Below are experts of layer 5 (counted from 0) of a mixture-of-experts language model. Rows are named router (the router's row for the expert), down (a neuron's output weights, with its number) and show model dimensions 256-319. Each number is 500 + 50 x the weight over its row's rms, rounded and kept within 0 to 999. Numbers have three digits each.
After each expert's rows: "raises" lists some tokens whose logits its average output raises strongly, later layers aside. This comes from a sample of Wikipedia text that the model never trained on.

# expert 7
router:504510543469527478486471472567499484481533507467483580534478572499493536449540553520462462476598531455538545480477493504522430608492483515526394528466463415491588408509430538456461491640485444
down0:649522567561500387549529648532511523479516562480470501350501438496450542482420473504476415418482463563523489513473455534523556437472433618528472458493452520455503445494521448458460559474439526
down1:422484494547575524428504471553426458483440483484493531435492570551464546555520537622576546532528538521511499465459406495502434543544446480482544556534565545512492466496495499476433487603517569
down2:461439499464453460502552472479478526510491544470496508528592493528550473525541429535544506539403565454571478527489611493565536472465482434527483603579488542474529512434490461436498587431419481
raises: ",", "\n", " and", "-", " to", "."

# expert 13
router:537529450561537524497496522473443575486485559495489468474518468487472494585486488558479423498539499469448468470497503567538399467458572558518462440595554577580448473494525504456452494422453530
down0:654514536497539540519423509472520524552479549527437476492495506438427513541513486517482490466596545565526612474438606454476553480466499525512463544560478574459517472460521462375409419447430490
down1:478491553580519471394444486543488630473479522487528479502458506521543495523479529517581543482542563525471542594463513516568565511387426431473511423478511555493462433433504482526518524420400539
down2:522417498537615513519562475434454477473402546492513490596554513466573469445541575450534497472550545573498513503430414577490544533564484573472555525546490505560521519498543521528485453562466521
raises: "\n", " ", "-", "The", "|", "In"

# expert 14
router:560476454435530505508539510488516484439461518556481541466570519400550480516558496524466428495514499436546543462529559480407507486499405471478390562401505484520519563540512522600622462525578458
down0:485497455498469486505496426437526460444612469428453519468525478454531524608524577564557520478555484422404567483464524534449519435439475545520492486512479554499477460551539500562440436485460629
down1:466566472490511484492507511585499593513613519437472530533540461542477544497430514497578589384559464528492570522555487477468545505491437388420477581507477535518522502491436457451502442490422493
down2:574422517557417465430441479466468528445556450442539565458612533555489442447478522486543542517585351456519498542479534542467523475523595483500419508509489429557583541528402510531483469481590466
raises: "\n", " The", "1", " In", "com", "2"

# expert 1
router:487589530553559480556436542477422521463527535446533483525623566502535464437471545427471489493482514589489585516485482459528554427476478558565372441487559567460463476455454584490515486555566520
down0:689443503512571479493442443519531459516544557591449498498425477529431508499499451488463576468439469524491508484523469502519493491470562414533498471497544423457500477607583519513531559523479582
down1:469547582545495472359577504517573545562483462469535486487573424556422482424494441378551511429549497518559524538508491563479472499522433463502532462540448541501489597519467395542452533480424497
down2:478597546503577410496473475566522498457389599496486527470496586547525527524527482482443590435552565490468499513389462517503587428496423570511566522505498466511527508577439492473519513476416556
raises: " in", " ", ".", " and", " first"

# expert 10
router:466486480525643552467447467481404507599390477495484461567417535495506497477481464507484553447456509438550519482488474606537546524472542459540591498570470575498438440501470495496562510493373471
down0:581440518432517517392406541469416532517462489535483497583547439497539433570600503439418466483539489468531517561512572485509496610453435465555404479382486476550565530469461606524530566493511545
down1:464459527524484466519452464509518535486405538513560482479526500537516466494560519566510475531493511489537514533558449548517514451519508473512582471467529551476556486558444432530451405494530492
down2:482470506533501454528566533522474488496388517398480513514582520551460505421538575493526533436559477582528399405524449388514521474542571545524574486475511556483562440496565459498476494482455471
raises: " the", " a", " in", " ", ","

# expert 9
router:495638458515609530590506492475612526446566595539535485554547534467568486532467513466558560501460446536443559511586467488526507497464459532488485484494476476541488437443452537508532474472552518
down0:489563507456497584515473416447490577475533441492438428480480530425412509600470546502400504544485474500518535517530414491547540442483483453522458505437541499560503509461549533406607537478467486
down1:438571464488528493559476448601539530447544576490447487528483453627570549540534539449435547616546387585473451509503515508504479538542545506441487430502456369450485564481561586521485479462445485
down2:526611475615424454467435467487447461478433512479556471520515500544492472485481505411509578548486476423446462518476450559598531480477462482525544481516468624556541524505520524475520578435506599
raises: " of", ",", " in", " and", ".", " at"

# expert 5
router:512396507506519488484594524531496451448519449469510479537437556513520464461448438432447617490510519610545471481483471451473445558462572491447555506455543548369519476502594531535485436475501532
down0:500480518437486496507462470455540411419504502506505544517558533551506531465469484512490476527478530531490559440402590557462408470519495491550497540488446475573480409519617492511443508506488469
down1:549558500487398517389455508443435465530502526481456439498510476457517476466438523484525505412570408480551516482575567500486505496440507515507546475539366441515429522557520553520549501605587604
down2:487471645398470481564464469505457529576554508505468432469510559453466561479464544444420540491423549469551519461533526484553407423433491424533580477509478530527419480516501505504478540469509510
raises: "1", "2", "9", "5", "4", "3"

# expert 6
router:435517447470486502493510491537532439467528544499421581470462529527495512539583481432425425508454499451436404419490564478462494482512544526486483486521501406497491557490496512560525535515462423
down0:502527433565511447425427461566556571626487653422545606497529413375455508552515518591474506421465526460552432422486442457491549477506493481520462521460469536464514525473512547501416419460397429
down1:536515492527457479577538484624534394511535536598498449526447541491507434471515507493454483505546466593472568466532529512437463495546568479533487564468464504515435569567531489512546533433481503
down2:504501488534594622547546549460484474413496550407553564526461503500399436579429515412530514466477505604540428552574460520411479527460560356574492569513504462466527531474438519548515519521602512
raises: "and", "c", "ra", "K", "co", "go"

# expert 4
router:493545570458438426541417499566513489490481507528475452434519491481495414500480458510520542427381472559518428572490456531534600520517447416564544517507530479498496451530514607457457561535437509
down0:529500502514463493472510496548538477378564558613454494530532505484461570421494611456597575477454454449570461442534453521489401519521480501546486448493442505516488521464511480506539492479483553
down1:495519469558423547549509480480512454545412427480502486513534489489489511541494540411458579565527561487405528482548460489546425512511551510572501578574478466467511449503588484490483388531534545
down2:427480502480485542499478603486497417434510469482431454538516551501483451448534519548498476476489514516409480405634583602439489573455433441476542352502582540550498522437440424461510491538602478
raises: ".", ",", " in", "\n", "-", " of"